Weights of a small mixture-of-experts language model, trained from scratch on English Wikipedia.
Training: a variant of Adam for the experts, 4506 steps.
Below are experts of layer 2 (counted from 0) of a mixture-of-experts language model. Rows are named router (the router's row for the expert), down (a neuron's output weights, with its number) and show model dimensions 128-191. Each number is 500 + 25 x the weight over its row's rms, rounded and kept within 0 to 999. Numbers have three digits each.
Before each expert's rows: a language model's description of what the expert responds to. This comes from a sample of Wikipedia text that the model never trained on.

# expert 23
Description: Word-internal syllable pieces. Inner syllable pieces like em, ory, ph, ch, k, as in reinforc-em-ents, two-st-ory, Mississ-ip-pi, plus accented and Thai bytes.
router:483517468475498487526511469542524495481538518535527483490452518499518500513481482478478504476484475533539490463544453534513489514451513528551481486470485516547448510518475467506468500471436494
down0:509470500507491488508515497523514507496521493542490516506505505463532505486493493552512489443513479554562494478502490547469468496475514485477531497509496508502439551507499498508556536509517508
down1:468449470520506497524545478502524455504512503479522509509521536468490505505534488506473526499519549469493497502526482486498465541464469481540502487521515498490522481476517474508491474532504521
down2:510524482504447537519507523482486483519517464540505528480520449490482477514512485508516487491540476481506510500521467492470464485496523492493462509482490468542471525516498491489507534489506498
down3:480501503527532533498443495439478511476531496480494499508472515543484489479506518514488482496485482532481491517521520498509522483520512512473501500533458516529491428490440519501501499510536544
down4:485543510539476478511502536513502532481513515494496515511497516513517516497507521478482505476528517509514511483492507492483526475496511478490490488547464504502562479494520513506435481473498518

# expert 45
Description: Initial letters P, M, J. Single-letter word beginnings, mostly P, M, J in either case, after a hyphen, quote or parenthesis, as in Pop, pumpkin, JTWC.
router:494516492503525497491512505517521501508540527524532467505485491535541518449482509458494499453503480541534528431509476541460523513487497522541491520486488492552483548509479493498488469479457479
down0:539484511554472515463522535510454495520505490519509512496461513489516511454498547530542469505523458533475520521507495457531510477524481527503497496533524504497499476460522509482471531507514503
down1:465489505491507471469479526477479505516539497530465533528483545518507516477494498527521484507505512488495511521507475488488488486492484464504469529511486535529480518506556507483501504536521471
down2:462486535508496543493551505532541515480480531522486502464503493529515521494551515515512564492470498490484464533533505531516491536507513496509526494436487516481478506506515545499540494462500538
down3:512509505517473490495497528506508537538495502472533470511486501515490512498509495513538456517525509484561489516454518468486505501512503494492515487527534538462438462506553502497500490522508476
down4:493477519468481470475479522505489512518487491475522500501492442471545453524528510458520466529485481533467504491479496478495532454497483517492507485495513501500496471528536494521505498507476455

# expert 29
Description: Capitals, dashes, final h. Single capital letters, hyphens, slashes, ampersands and the final h of ordinals (sixtiet-h, sevent-h) in codes, coordinates and lists.
router:522549463484491498496543487535482486493509501520536461529472522543493505512482518480515475485504477514531495460509461537508550518471494564531487552504497508551492527502495504507480495464481507
down0:487513546457541513528453565495504482498498494502512546494526466483496545556520465492478507464492498498528468499481506459477498506494534465545510512509526500456495486551547516527489510477498523
down1:452515495531489496468526535481451529489519494493481518494496477477526478532547498558498493499480492481509522464494537500536444506513508482520486490498485527542491493443484476507461540502491522
down2:486471485486495500509478506519510514535512482470496471515506519516528499504528512433534501495492488512488513497580511452493499499490459473526456526518522518472542550473535430510499499509487539
down3:510455527491511488486476499510522471495517499516544496483531481503476466456481489494488511531445483508514509513440517501508493462545509533483505506517491529517577506535510496512507496539509533
down4:491504502563459481497508484561458472480490459504544534515494481545554534500516506498450503490530478433517505465495495487526521496495474514534490504521552502494512521496531475530524545478478464

# expert 58
Description: Mid-word stem pieces. Middle and ending pieces of common words, such as sat-ire, sett-lement, pro-gram, ab-use, sus-p-ension, d-augh-ter.
router:506498490489512517535508438521534457466495525516522455490511551515513525427472506484493506497523488508570502444500453506470511519477506544538494466503508505531494545503480467501470487457483450
down0:486552504541451489533492508518492521499502503502493509485515509521505505561465463458509473493472479501494504547455500498521521497527538515510484523495450464499472503502470482507487468499488482
down1:522493522520483498475512501516487497505496523420527472438479501524552478486523481437507530520462469583491496541516499542497521498523492494502500482509500486501478517510444538587506515466540524
down2:515549513480465518502513531508499454514495493505501515512538514504533520525475486499528500497473489501519492538501508486467492515446517460481475517528531497489506496468452478485467512501493467
down3:467503531446486472521502481495509478511535455537499511509509446493490523539476454508492481487522501494526488491514509518488511484554490499480522441509496520485514514512488477479485511506527497
down4:474526476503512541460478514540490508517521514543504526493518450507491504496504504471502490498482511566459485511519427475553498495486547486477471554517510445507509477487543523515518479463511519

# expert 50
Description: Name-final i and brackets. Final i in foreign surnames like Tosti, Toriola, opening parentheses, apostrophes, and LaTeX super/subscript markers like ^{ and _{.
router:480512495502494508510474479502519488450537500531508443499486511516500507518509509481467481493487493542545471449487485547509520511473492531546440475494498434497479519518458482507486502474459490
down0:517533468510469506510519478506490511516437487472459540500500527517519498494525516506476545484531491506501492491540533482547533501499501512472473514515496485515522481492521495509470495424558489
down1:521431491495505472539468495499477511483477544511490498538480513511510483514511523493520497517500504489516505505482495509514483522522475503516516556546483507539537518530461475451528510491451470
down2:506444504546477529463488466465557470517490505525499518511506495494477501496470498471498518496472527423511492489511552480528491481487480488492472535489497486508512497480497462552523508519482513
down3:479476489491491477529511480479454449517506494499496492492477527533539506490464449493491531492491530516456505456528463505472526488450498509503525495496477494470477509461481516510473496480521516
down4:458509515526494492494488491504500547485487523489477509486472498472522465504582530476486526523514462491507513531518497511509515509507507521481468515464518472504495492449502531481483477509478489

# expert 21
Description: Vowel pieces inside names. Short vowel-led pieces inside proper names and rare words, such as e in Cape, et, o, ot, er, ter, ain.
router:524521482474521524510481487557532480494472509516518482486481496487506533523468531457512493520522503504506512466508496512459534501472502540527479492493488529510472546528507509500477506482489472
down0:498445542491507470540545518495525503457482494512507479472490534486516483491523449484508500530480439513478515481492533512477477498514530507525492483484477498500493542465500514533498525495518484
down1:502486505460515515517492469514482493540481544521507558491494464546474540535504504509504530477546494500510451483502545516511507507449529480475563496467458452522494501507532459470485472475497490
down2:490492550477528484462507514507469494460563495502498474475484485478474445500523495493498462491488465517510474521467485504479475518525530475460504464545506481499497461490481514538515504488465490
down3:516508475467496521537508499471513518503501517498480518513501476497507542519495470481490535528493537500502485476507478436479461541493523509486454450448486462445509487522464466546543499527471493
down4:469536507522503499494492509511496520486530489486493495486499487476503489473525498516489510525474475547506475502502546481522493485512523444491507532455505545501529491516465534553517516506490484

# expert 2
Description: Clause-linking function words. Conjunctions, relative pronouns and auxiliaries right after a comma or noun phrase in narrative prose, such as and, but, was, which, including.
router:540528492479546520499485469536495479447511502517506468497483489502518474504476519450500471491491482501502517443494488509478566540494504565517484490501484465531479560560462497491515486462491468
down0:514509520472476513473499484516531493505494493536484546522559456481537478533480513520494537541472475460493486506497509456506478524532515487479505479509515516540510456497487474540506508496461482
down1:478486466532545509471501498503472530481501484469489497506541506482497475480508494483527475471464517522456487468535486519506521515495497478527504512487478520481490475552509515520491490506521528
down2:471485527526538459507527492532506496465497499512553511524501493516527523547469499481523481554462490503472512496470484539531505483537458516504516477496472470479512488525533459489454479499504503
down3:472483499535480487447516500461487488506480514533495522510556496483500529536497562481505520532521495525520512512475502531530490490474498526505508506483508516547526474468478506496497509522519508
down4:538521481498492499466500494490493514539504476505509513488525522551502481491479501539513546455503506518484554480468492461496483437452502501534503509493479522513490480517456534461515506512479468

# expert 14
Description: Vowel-consonant inner pieces. Short inner word pieces like il, ill, ol, ut, ur, usually in names and taxonomic terms, as in Rhodospirillales, April, Willy.
router:530551465492504515498527455509515493519529525510495467503496510531520511515466448453514460523481518493532494481526445541466529519489477520530484533507510519503502529507465480495478487457467451
down0:508456515523533482456541524459567513511499518463507490531460479520490465458486533526487476516486519522528521559512492471487500488465501505516504530521443527515536511462459472464511506535511463
down1:512442518485496454468487497545481507537541478470464469496494485510491536511488502545504497485470473491547505517530509549508461501513470474479525528526524476517498476507527483483497487533532441
down2:461508480513507528483502548529498478495501531506498475468538547511494522486466506471480479503501519451503501458499501563494521468455516506511478498469497502488516484512518522480522447539518474
down3:514502502489517536530506526496536476514512472514482489546498478489481516548544522516453532485532435486526522477522514521527503505485532462484473483534489506513520503469495514497480514508535537
down4:510503463562451516501529538474481481469549489523518507513498558513506472488487519480515492501480503515511509525484514517509454514519499490518501490489500504532554476472488481464481494494515542

# expert 11
Description: Table cell spaces. Blank spaces and signs (−, +, ±, —) opening cells in pipe-delimited stats or election tables, before numbers like 0, 1, −0.48.
router:499508487495500507552499481513491508505498524519508480524488507498545496491466518493457480478510507512533494493506472556481531515468480554568480516471487477559484528537498500516487484434481465
down0:549517456479466459513548471479471501446490524500497468529455518476505512518474498503515453465505519487498462473483508496535471469489535501523514534470517504518491545486517486481515494443472545
down1:502485482492460484466491478461507524477477493496489496505541503493546482498504522502504489475479477450495483499463521489456503535475519500526541550510503535520539512518474483489524483482482514
down2:511510462477481503509469490506531461493512504492479476506535519466460543458487502499480502480527494497543459472483457530515494537489523456531476528479525469500479498515519499470483489520482471
down3:506518528475517490532496494508494494506533507507495491519486474483485501536488452504496546448485495521464501485534478501474501466510477506519442498514503474447559457488560516511508551523522491
down4:517483511474517487487483511476552529491491519485489477481535459503467534478531499507510482473537571533520492451532490469521491491500502495504510578522513494537516488504552535499511526450463541

# expert 46
Description: Opening brackets, quotes. Opening parentheses, brackets, quotation marks, $ and table bars before a name, abbreviation or date, as in Party (PRD) and (1835).
router:501522512466502485533506472521517484504518515528502459527498495481512491520488488455477481471509448529557494451547488514456521498482479535531453491500494474504484534534462496536483498458459505
down0:472446505523534496504544478463505520513486479487503517496484464519486522497541523516538514469486486483498499503539496546505527504525514453446548532442551527560505496510491533499521569529506517
down1:524515518521461475528479524518451461493527469468514499425505519526481514440521491504502503477449515491478486528501515514498490534479508477513524482497491470458464523484506493525456479536534499
down2:534476525518521499491504507474474498477541462496522478504475535565548478515529518471520516511541501540460492476493463488484509516478497489465523489467513494453509514512496496540509453470516478
down3:485501474469537497525525520533523463471498467525469517523506502524483529444463464494522488511556539475488543506573509531519463498479477511494558477459567502504490482521526467514477470470475465
down4:527490476477491496509487492472514526525453462530537474538522524480469521445488510480474502571529514521507519497473496540487517507526502465533517511535471471547505547456494492512504510515473480

# expert 25
Description: Capital word-initials. Single capital letters starting proper names, often after a table bar or "the", e.g. V in Volgar, D in Dunkirker, H in Hapoel.
router:496504470488499508537505481506497491460546488510517468506507490531542508461486520479486486473495476516501482482519463531447506507478471526573496525494519512513479543567469501518485493483470469
down0:459484501503498505488523548435509482511530529508490449508520531473495503508479474489559511500491505547471491491502490504516470463474499464490485503505512472487508470497515495522471501535556490
down1:533501518442538535509468475541492549493500489465529538512452468537518516495505509474474475466476534502519465541537489508503502462517536498494519470488473490491521514496524509510510476468523504
down2:500497481501494509500500479515488513515448497505509474478554525521472520499447540503523535512472545440507530454473510540544520490488524471472485523518468472513477535479495473505493443484515476
down3:511512500497528515503461505458477515551490461522436522536469443489468492522484535479532470509518487474502515509491532499565516493496494508497514513512516502515513509496540533519483508514468500
down4:536493520514475466511486539489532461493499481500496476516523468502504504531481445476526533446500505553513501488540531526471507505536476458513512469517493527483529501446506525522474473511531487

# expert 1
Description: Articles and determiners. Articles and determiners like a, the, an, plus numerals and possessives, often after of, in, as, is, e.g. "was named a member".
router:521520486478566501513527477523517495482497494531535447497465519507532487484475531460458503483498499488514510492542489525454504490477508561522485498504504520547477539552472494521491479457482488
down0:503546479528485528464482492507534495499503501470559530530486516492455548494481512516480437477546492481499534450521488553493473504457471467488523504530499542507478511494513487485478527490502492
down1:479471520490486476523506519528492501489499497498482501497500520471492490505513490522504512441515479537494483452484498526478465460513437477496451510510547517514508496548476472506463536501479491
down2:493488484467513548509494532520487509464514589490491503498519458521518511451445519521497504454532548503500508484476501486486505554476495497502488468527511484492478499515529532521489516508476480
down3:525503501491474478498468531518470489538447460514516525525501502487521517515507516486487499498481505565547481497467500476509500501445470493482511490488498509503500491502510531528508507519527543
down4:448507534491568465513494510534479459518486504551504494503512478478474494459498474501486503501477503505498496498510565503475455469528510478535473483511480508524556516476526461510517517505484527

# expert 34
Description: Clause-ending punctuation. Commas and periods closing a phrase or clause, plus prepositions in, on, at and during, as in census, / District in.
router:509529499466517505537492483545489507493530507508501469489483503499527485458500489477490465476523492490541488481498490499497543487481502528567450490502480500506463554552482499546487538459487458
down3:497459515504490509531500492517498505488550484483528444512479493481529471503494475508526492514511508494490512477532498505495481492528540529561480484511549472490508510541458506536556509544457501
down4:493490516518468541507492503531512462455507495486550500488536516473520507511513534477526509511494526493494530510534471475503508514511537477538543513514493498490513540490515462462471526515534519
down5:518510507549474499499491486520489464452513501494473512479497540511508478523473501513505543472473511502481487530439512476466505480511496540532498484471494509491539475520516529545505500523543526
down6:474496495541546470520497527526491487449516539510473495480508546474523487513526500501424487503534482503490511485550515534464502517516492532491477517484499535520507439462507507566466508502523494
down7:491490519561487505502527479520514466417487512456448494497524518475511511513487501525474497479483507517505515509480494490454503534507526501499494507486498507555495458546513509558504483516538496

# expert 57
Description: Single digits. Single digits inside numbers, years, dates, scores and table cells, such as the 4 in 1944 or 8 in I-84.
router:539487471500525486536490464545524463474504491531546466504479511503520522481464491466469481487501503498554512483510495547447510528419508531566478505511449492545500545497453461498498525476497464
down3:479483514520506498509505515508442472520528464522530489489485497500498500506525544495503497462475525495440493512470496530488511497492513514552531480540464517531523509523497506499493483500484501
down4:496519506474491491498506548544481472489478454503522494470526535525494452494509539492490525510468500493481473544522491495527548509512545477527515504517486507476503527502512486464470491514501531
down5:545441512497501472521507498508469432479515460481501481467503482513449493519457504510513497496528494544468524477493488464499523513522470500539464469506482503477495519491492485470478520540519457
down6:535501514480440485491492524488496483543445547510516502523469507472531536568510470474549480478517475509495492497539506493514492478521504480507523532505493518504513483498503506471452443479486508
down7:471508499493456466521523524528478464536521500497547501514478518528522528522505479538536479512444498522536487499517524525560490489474488508522502549527494464482500495459479494496481460525534528

# expert 33
Description: Line starts and markup. Line breaks, section headings == and ===, opening quotes, and capital letters starting list items, table cells or abbreviations.
router:520509483499494486532483476514515483462545540522492443516492490524508535506492505428490498497501498509538481451495501511490542526481506555537476520501521487515504529493470514491492518484462487
down3:531538486491538489505466509517502529461485475512482528500470503513494542418529521540490460496527484521548475498498498489500501476521479541517485509538530480537471515488550531543471541516492513
down4:444523531516505491518505480479549461487506520500462474542479503507471533503480508505491529483472522526475493526504524510514535487488530500523507514486539540558505478458539523491493472504482514
down5:465488495469454495491551479482496519518494496512485499506490516496469500486508460570507515495477517479438548523504456500460503455480480476483506531476537505483477482516535490511499483562521502
down6:511498518449518510478479494470487519533484463491529524471490503455526510498527526514509527516502488480492493505509503498526459506512472462506497493554515490498499535470475515474513518534497521
down7:509555509499523482496508479441490525498459513506486514528486508525478535475476493514539494512538497502534510490510503541491469490467475471533524490533492488474493476469490513502481494537461550

# expert 18
Description: Mixed pronouns and digits. Scattered pronouns (It, They, she), number words and digits, capital initials and word-end pieces like Chancell-ery; no clear common pattern.
router:520520466468525500530519459545503478471520504530533454519487507507523505491466486467474480474496477520535501464520468525469535519458486542546470508485472506527480545529467484519489497454472465
down3:496463510478505508536471481457505531519469503514535465527511515490470498477476468500484479532550503528487507501455514465504528518525487518504494473502489483499547520488514516519470500471509493
down4:507465511534541524497514535486453467469492491502489532479487488512510574475529507523511501482497522490482446537515470484528503492530477464464512512504464502467510459510496496487497502520533510
down5:522502538512504510488505535540541496495482525538485518506493523496493524538515456486544485498511487518527483489411496500489457505504504503482503494511496486511557506446486524474516452499504512
down6:478529494491509509496483516511470530565491501524503524516483510509490478473482507509519472496510508487504475495469499525463479515491481493501486494508473483468529485490520468536549530508489488
down7:485520467453527474514525524488505519547507524517513521478538535512482471478517537497496474514500522508513488537467532516501513526470505496486562494514514521475524500530514507535537500535498498

# expert 59
Description: Word-initial single letters. Word-initial one or two letter pieces after a space (s, c, t, l, st) when a word is split, like l-ives, r-adio, and "and" in Hern-and-ez.
router:481502468493516517531530493516513501489559496518542459515481513529529509475470509497481503489488492481518506475516438522439514521477465517542501502482511513519469536563464491533502477486510470
down0:497470500549534470438485522508513472464495484462490493513518529487505455471513515526488500522505490489497478532489478482476520482531513505469542510498482497508502496473489509508479540532497501
down1:506491486544533523510476483536510501507544512477455487517551492513502504498512529500487471512533505510544486542469473489547506470504514516506510492500478523509479477490502503523491539537495474
down2:510526487492535520481472493493468509480538532496503498562468542490512452508489477500500537523528476481507499492548523469497571490518512534507521486484516464500478489511489533507511470515505530
down3:495506515511489514520482556486507519503505479488527479492505492511528476503511450494432516521495528464507488463494538480520507498486525470512506530521462472455471492496500518473468512497496464
down4:462492481503506509520469545486502499493492522526510495474514489514518492477537533484527524509508461517529476507481510494463520507500530525510475495515499480515528495488488498533539482490505484

# expert 8
Description: Word-initial short pieces. First fragment of a word split into pieces, often after the or a, such as se, sp, Re, Br, Le; also he, she.
router:492503462488519500507517490510501503526519483510559462506468524491546504511473509471491505505518483525526526451543507485471553558498509553550493516485500492507488545558468472530510499472470492
down0:476531502501529496519472478485502459474496538545503491488483488535485502509504461503492490502493511462500497532495532473489510523488540553541481523497473479489513538514459507456482510492501472
down1:492465497470502506503505512454494494475526508531542533519532506498498515503536531520557543465496524477542498540498467476479476503473513500547467503453546437526514525497484495463512503503493475
down2:495529466492532546465503491467481475479544522493520529506516495507490464498512482500530508477540540503519481480524471499485476494465512481539479496492501435512499518470475501491529464535494494
down3:440480516500511494490493504484504443494454510499536501515555473475514495477533447515515512465507486525513491536514489523500506472495496516485513551510509443475499500516481497476476473488564523
down4:514468507499539510491488524531487489494485495485522486497510484536511539478544450458523572484475462503448477527532498513534505430491484464505488500515521469508486474496498494510491476477479515

# expert 41
Description: Word-ending pieces, sports/film nouns. Word-ending pieces such as ack, ear, est, ick (J-ack-son, Wr-est-ling) and nouns like film, season, play, team, station.
router:497535492495502504479517458510507482515522499507475458510488518527499496532499506470446482461506491518526543481503482536445528516511504534519472509519477479508467541527478447517485506489524485
down0:524512506498507502496443484531496475476500486539454540512533484458494498496508535506458498513476485476496501499488517547476484505501506532473462475513497478513491456490466504499459576502500515
down1:450475444520504536518559505530518518538507505495488514528494479473501483511493508485495533522503512492492501531512528469516526477516527503483522506474553496515497544476523507514476515447521498
down2:502495491550508468427496514503505513484500491486487508492514518478532549518523551499546494497535494442471550538454520534550474455507486526481489496532505543521464480562524531491473480550527505
down3:460545517492526507521538490491518474483547495528523505552506494522447487474485507493508532490483518458477514451529536522522484520468536511525569503499516465514539467496538511506504535469518505
down4:483507487532458516457507498516488488520488520489498516513483517442532506510493528477472510564493506498520505507467528491460505483476497479501522491516519512513416492475512509498506509519519480

# expert 32
Description: T, J, V letter pieces. Capital or small T, J, V and short pieces after them in names and titles, especially TV in filmographies and award lists.
router:519515519491498509515478478522520497450512508506521442502500494506514500507475526469506481483498505515504508481519497537451541531506445529535471518524504494507484539526496502500526525488478498
down0:529515513533509497538524499457547509481481530489485476502513506556502484499496507490503479525483488491462454455502492467501529509483447476523452516479472539519525495467508521502501493459487534
down1:493489460536516512501511488501563514530522500474498501523479492510508529468442526485500487529550496461454519487527492484473538475486516516480517486537549473529520512530502512479467518508482544
down2:456516530448498522485498519477538494547498501467518494492541555482474511517495483469531507499480500491520502517526472527501464506509470438524430481509515515423499499514473513490507506505507480
down3:443479549464520524522523505494490522468529516476473434510500495481540527534504509520541484440508471505527502479533465471524498499510514518517467531520482505542488473431493545482539509474535525
down4:503558498533474525522504508493528466435528519513495490470549519531463493542476499527513519471399509522500487506494503486496490485511576508521518500498500495545512461450509504473504434490505511

# expert 47
Description: Word-opening syllables. Capitalised or lowercase opening syllables of words and names such as Al, Ar, Mar, tr, im (Al-ignment, ar-chaeology, Car-vin).
router:522495483505507513499488464534533499441523514544510457505449529501489478494489518473483467464487505489537481475540480513496510500474472523530475495503472509498486538563440485516480525480446523
down0:511478506476543521509552501491493465500493545501455488539476523497565524447482491530485501542466461507444505514504528512498503513504488506490555506474544521469572504511464505538483483492493510
down1:485492529501490522458534509483515517493496515521496463526526470531494547489492482477506516497481478504491483457509513518504474555454516530533511513533523503477521506525511502475523460486502520
down2:489502514494509492482516518456504502485465513506533521547482468479525530541532530485515505488492505521485503549464493513464541493498502512550474459472512464469494495522496511506495460540502459
down3:496517499472477491538564525488517519508484463516503504438523485467501508518483477531501507540469481432531475494523498490529465485497481529449516502463540517502531533454470463499498506473506491
down4:503534499526460491492513501495426490465472479475497545464514513520493507513515495488539488488457480448502509506472453490508522502519449497531521511508482507509521487511530496500510493583513466

# expert 42
Description: Spaces and table blanks. Bare space tokens, especially empty table cells and before numbers in dates, plus rare non-Latin script characters.
router:514498499492496504532515480522505507482506508530505480520465527497509481486450535481457492484483490521527512490513460536480517496470484537575454496495490494530488541549483477512497504455478466
down0:501499512507494473482528504497524506479479498465534506489486516452485489515460490534522529549452475526476510523550494484494549483460495468556492522461445466501515516507511514480495483508510499
down1:536513521543514516533514496495560463518506514499490500466526489526464500507481528511487495531513501492497491555508509546416479527474494534552536487508478489507487501545516460518464524445494502
down2:516482527513488531453504496500461450557485507444498508479523500544503498495506482533506513472481484525490509507471540518532471544479492472504500537457494456537484476449505503510485534515501512
down3:502495516523527505511497511482512508485508519478482548498547527483506481497483522473490509524540499493515486510527478482474488495491492523489497526470482518454482499495485496501502494511508518
down4:488506570506520491560536500482516519497498529502477503540511507544519503470482468486518511499519497492509502448512508510484509481509531476458485526494499497462475503514468517493484479503465567

# expert 39
Description: Prepositions and month names. Prepositions like for, as, on, at, in, with, during, and month names in dates, such as September, October, May.
router:525506495513537485520463491566517489468499526555524471514514498508498487499464500487457468497504481495514501476472497515480534512483493534520483542475492522504491543515483524530495519479469455
down0:515497516523508491510569508499525519442494532482523546546502481487444481487505560497487480530523481507492484495452512530489491502520490520469520524465512507481538472495481459537451511522512513
down1:503504501471474490520487513498518493473499513520512473509551458467493489511485522485481542502500519506522502523537526478534496461510525506447548502500477472514491483510524441506534480532496496
down2:506504528522477472528519506489512490495513512549478491474469534487567554541501510509547461515500464522509468531502500464498530455508554513517498552513496494485521461503519499520508518507498473
down3:476502503486452493553482496504537509491524501519516521514465531504538509507510497547506499477520502503531462500536504454485473484517480485513488515521519543514521466523500473495479524484525480
down4:505473517449532447532520502490481497499465475525503509509518503516519470493548493478507499483482467496471465489445474519475420487536491533489523482523496538520485493504541533537485519494572516

# expert 61
Description: Pieces it, is, at. Word pieces it, is, at completing words like His, This, architecture, suit, plus capitalized word starts such as Pr, In, K.
router:506515485494516522546540479528538475484554517531508465519485529490546497510481479476481487494495490511533472470517493524481530502471466530554469519488497457503475547522467503498483513458467447
down0:543502476530503511507471479540457481477465481501488519472474501468518497476510570509495496488526472490490474520517433476523526469528513497514519470533538549498472530520466508506477517509491476
down1:494476533503489493498478544538492454492470523473503480518514521511478527479499528510502514528486518490480498539498515530527506536494478483445493526485499492527517477472531505554501531514540527
down2:521472510537510475481498496496499525474510496523495485482531503498512503509516533482509523499469545495546505501525487516503507514496504500494550441465499420470497489477513501519492480470504456
down3:548533549521446520509519488465502504499504502481500521480533500501504538510535460491477546486518527507527500498555511504485481474477472494530519508477529457515476490500470469474500477488469475
down4:502482519530514513475497502525482521505507501494501507503520523519423482492510485454485554500448476496467498509488524525513494522529474545476509448501480469520517441506506532472481525478513509

# expert 4
Description: Word-initial stems. Word-starting pieces after a space that need completion, such as pro, sp, sh, comp, harm, sub, stat, Bl, plus == heading markers.
router:498532468501505492506462473515502477493530506516533455517466522530520483473472478474494464474525497516545505478518486508487528536490512520532505513487505503513460527508492455525489470482502484
down0:499494483540510518450523480528517502470500497494484485531490532551507509516477477449505513509464485460480482467523503494500506521485527521454503519478470519533510463495509522512506517499512496
down1:483514515504485496480471516481507507482463497518499528489459515515474492486503496478488464519482523505515516505514508483476450491507509481494518486512474516508462463448510473506505493571492517
down2:472499508547506490476509513508525532505513532476508498518509515521499522502531461516509473503527507443511526518490477517458521512494517514515497476491485496468456474493507479550485514528508493
down3:479488474483487505583534497503506482474554518538497503523494506543490462508517508545467523491485496485479466495488498491464508499514469505502561499508523430518521499475500537520527566474515543
down4:527469486531496472483485502454538450490532501462505485516481498510462493451494506481508497497523510483497520469520504496503533489505474474485536485501483500503505509482501486541509476544471504

# expert 35
Description: Digits and st-ore pieces. Digits inside years and vote counts in tables (19-2-9, 78,433) and pieces like ore, our, or (st-ore-y, col-our-s).
router:504522450489519496497515465554498514494523495532514469527506519513535476497468482473483495491470476507525494468497475509500546513464500535540479507490472474504504533503469459551506497477490483
down0:506474504463550476502509472466490492486444496539540496534516521499507516509488521501484450506492513519444519489507530517510487511487563527501531477492502488544489463494501460454499507447500558
down1:521474474456486515519490473527465519521500508476495536483464480483487458505467513518502467500499479473487516494498476513447534516542522450465477487489491487475490501551497498498480522558473529
down2:516522527510484557497500531515549469487512504526496468529517472466497530489476470469519488532498503472517484500515501503522516489468493530471510520522519535503526508496485482524487532503533500
down3:496520533486473506445517503496543487467480503509539531523464458484530526449564443493504497462513507482517485476532523495532498478484466480543511531451491532478493495520517485507505481523523510
down4:487495523473498458480508505518466501482475454492503477505499524480469452485502491503476482516466469497494523469529470517461500498528509497460497448520522490476535513511457493530453527553518532

# expert 49
Description: Spaces in tables. Bare space tokens and bars in tables and dates before numbers, plus prefixes like sub in "subsequently", dist, ed.
router:513521466472544503535497462530510493475519505535522450523488512489524497497468507466467477471499479517539489461505480521476529517461479543545461504493484505521479543536467479529483499455472472
down0:531476498477495504531544550500528498480516500482508511478452488499517505509541503516506514502499502448474479491506515512463498460580539476520493476507527502519466468489516510528534477530519500
down1:491513513466473512516490495484506522519472518506503532501516496490474463547543527457532499520481485474509494518503482499516532479521518503524455519475544471530509519529491521478518520497516510
down2:473466536485508432501450531516485499497509470481455524492477544520512462483512495527501534530473511528482486482493519517515479485474456495508519469499468500483495492521519505524533512514558502
down3:467485494467505464492478485463499521505488521508479472482496516514500474483512477496525508491477525455513495481516529513491500552500499527502549535476489510495511523530458473506511456499524474
down4:515507483515540468514491491487495476476486493463472464490534476483537477503503526514498522489494536549520523520552499528471463484476480548519492491495471489484517493477547497490467514495531512

# expert 15
Description: Determiners after prepositions. Determiners and possessives right after a preposition, mostly the, also a, his, its, their, this, that, all.
router:541531478509528515504512471526524511463511516553537446509464524505505489506487503473474486491506483524521533477514443536456490502496492570501478489493523497554496558536476514515503494456482494
down0:503449504492492491490534488466495460480501488483486527502509478453498519521451498491505495535548470455526469517510533509469514544528561499495512493502523528539481517488512507498511501507477537
down1:535495517465514511528512445505527498483472457465480512472522521504514446534548510496524500521485482478509528453497494488546521473515540501545508483475516472491495507532503536492508474528511506
down2:538487491486493471468481512494509515514452486497534514501530498527495513506476488495490529475477479516475474529480469544513461465504482506494478511494530531483534458454458534497481467486519513
down3:494498490476436515485541500469511513536467461494486528508507477480451458499494524553473477500483470477527505507503504504463459508518478512484519523488550489497516498506497523496529516502503526
down4:517471462531533504515534527488455490492513522486508511514467482452495527449479508497535521516526491546480506462555542504519494464485483499491476492499514517468470510549517508496480541568477517

# expert 9
Description: Verbs and word-initial stems. Auxiliary verbs and subject pronouns after a subject or conjunction, such as was, is, were, he, plus word-opening stems re, con, be, de.
router:519517475479539513538496478532507491487500488520532464519504509494531491477475482469491502487498518503500529426518510497459540552484484530534517512491502461514475530582477471503487518493470490
down0:472512501528494460511511486481517488477498482506526514517504509495512521496472479516458490472483530477528477493481501503520506508501491535498504464479478477465536463556492536496481493469522520
down1:504475504432513509540476509514487468544498499526497550524559513485489462513495497488509485554525488456474536538476483512506491477486529492498468487493505478534528520479537531520475510507489534
down2:503489487465485478525485481526522515477417530521499469507550486489483440502488535473532499492467482475465525499481491515474503476481492521469515527470519482529490519477517496507491501503484506
down3:438502491497532479498536472501507482526510499521490558468490496511521508492490470480493468492491529497548497474501444529457522537496528531459503506471458469527510498508513533519516520455518517
down4:472475460529535539488505494516512533542495511549489457454497532493507471480519439502468463522495495479463503459479460501501520538530529522487498485467496488506470500504528456467485561479497520

# expert 12
Description: Word starts after capital. Second pieces of words starting with U, mostly U-n-ited States, plus short word-start pieces like v, con, part, pr.
router:506508492489524506506479463540520487473550530529522448523517517496523524487483499487466481468485494536506480486505485499488527528480473509528439476488505475530488521533467461538496512481507466
down0:528490478517454525509504509507448510502511543522516494531483484451492510445427539492522554477486484520529509500475519493555503496538547501495529509529493498512506522497503492479445521504487490
down1:473498514469505487523560487459464521467508537467475530540491522535484501511490474492498487512508475490456477481464499473482518477489472475518489544506501511459471469489547538516505503477500513
down2:529443527485494528509508501490460535511484510536507494511524502498488469508456456532533529506509514489517486522494500477524477517519516465482500496483516518489521522540475532494489500519482507
down3:523489491459543475544473487520501514457547491441542498471497518488481511504521481495497496494496529506493494502483526516489501502526459502561461456499507482501497492521504502486495484493467470
down4:446506463483452475485513490512450485506499524517490501481474523494489508498495494456516501482470483509519500523493462494536502462492524520523494499488454533515443490501449475471511533517526501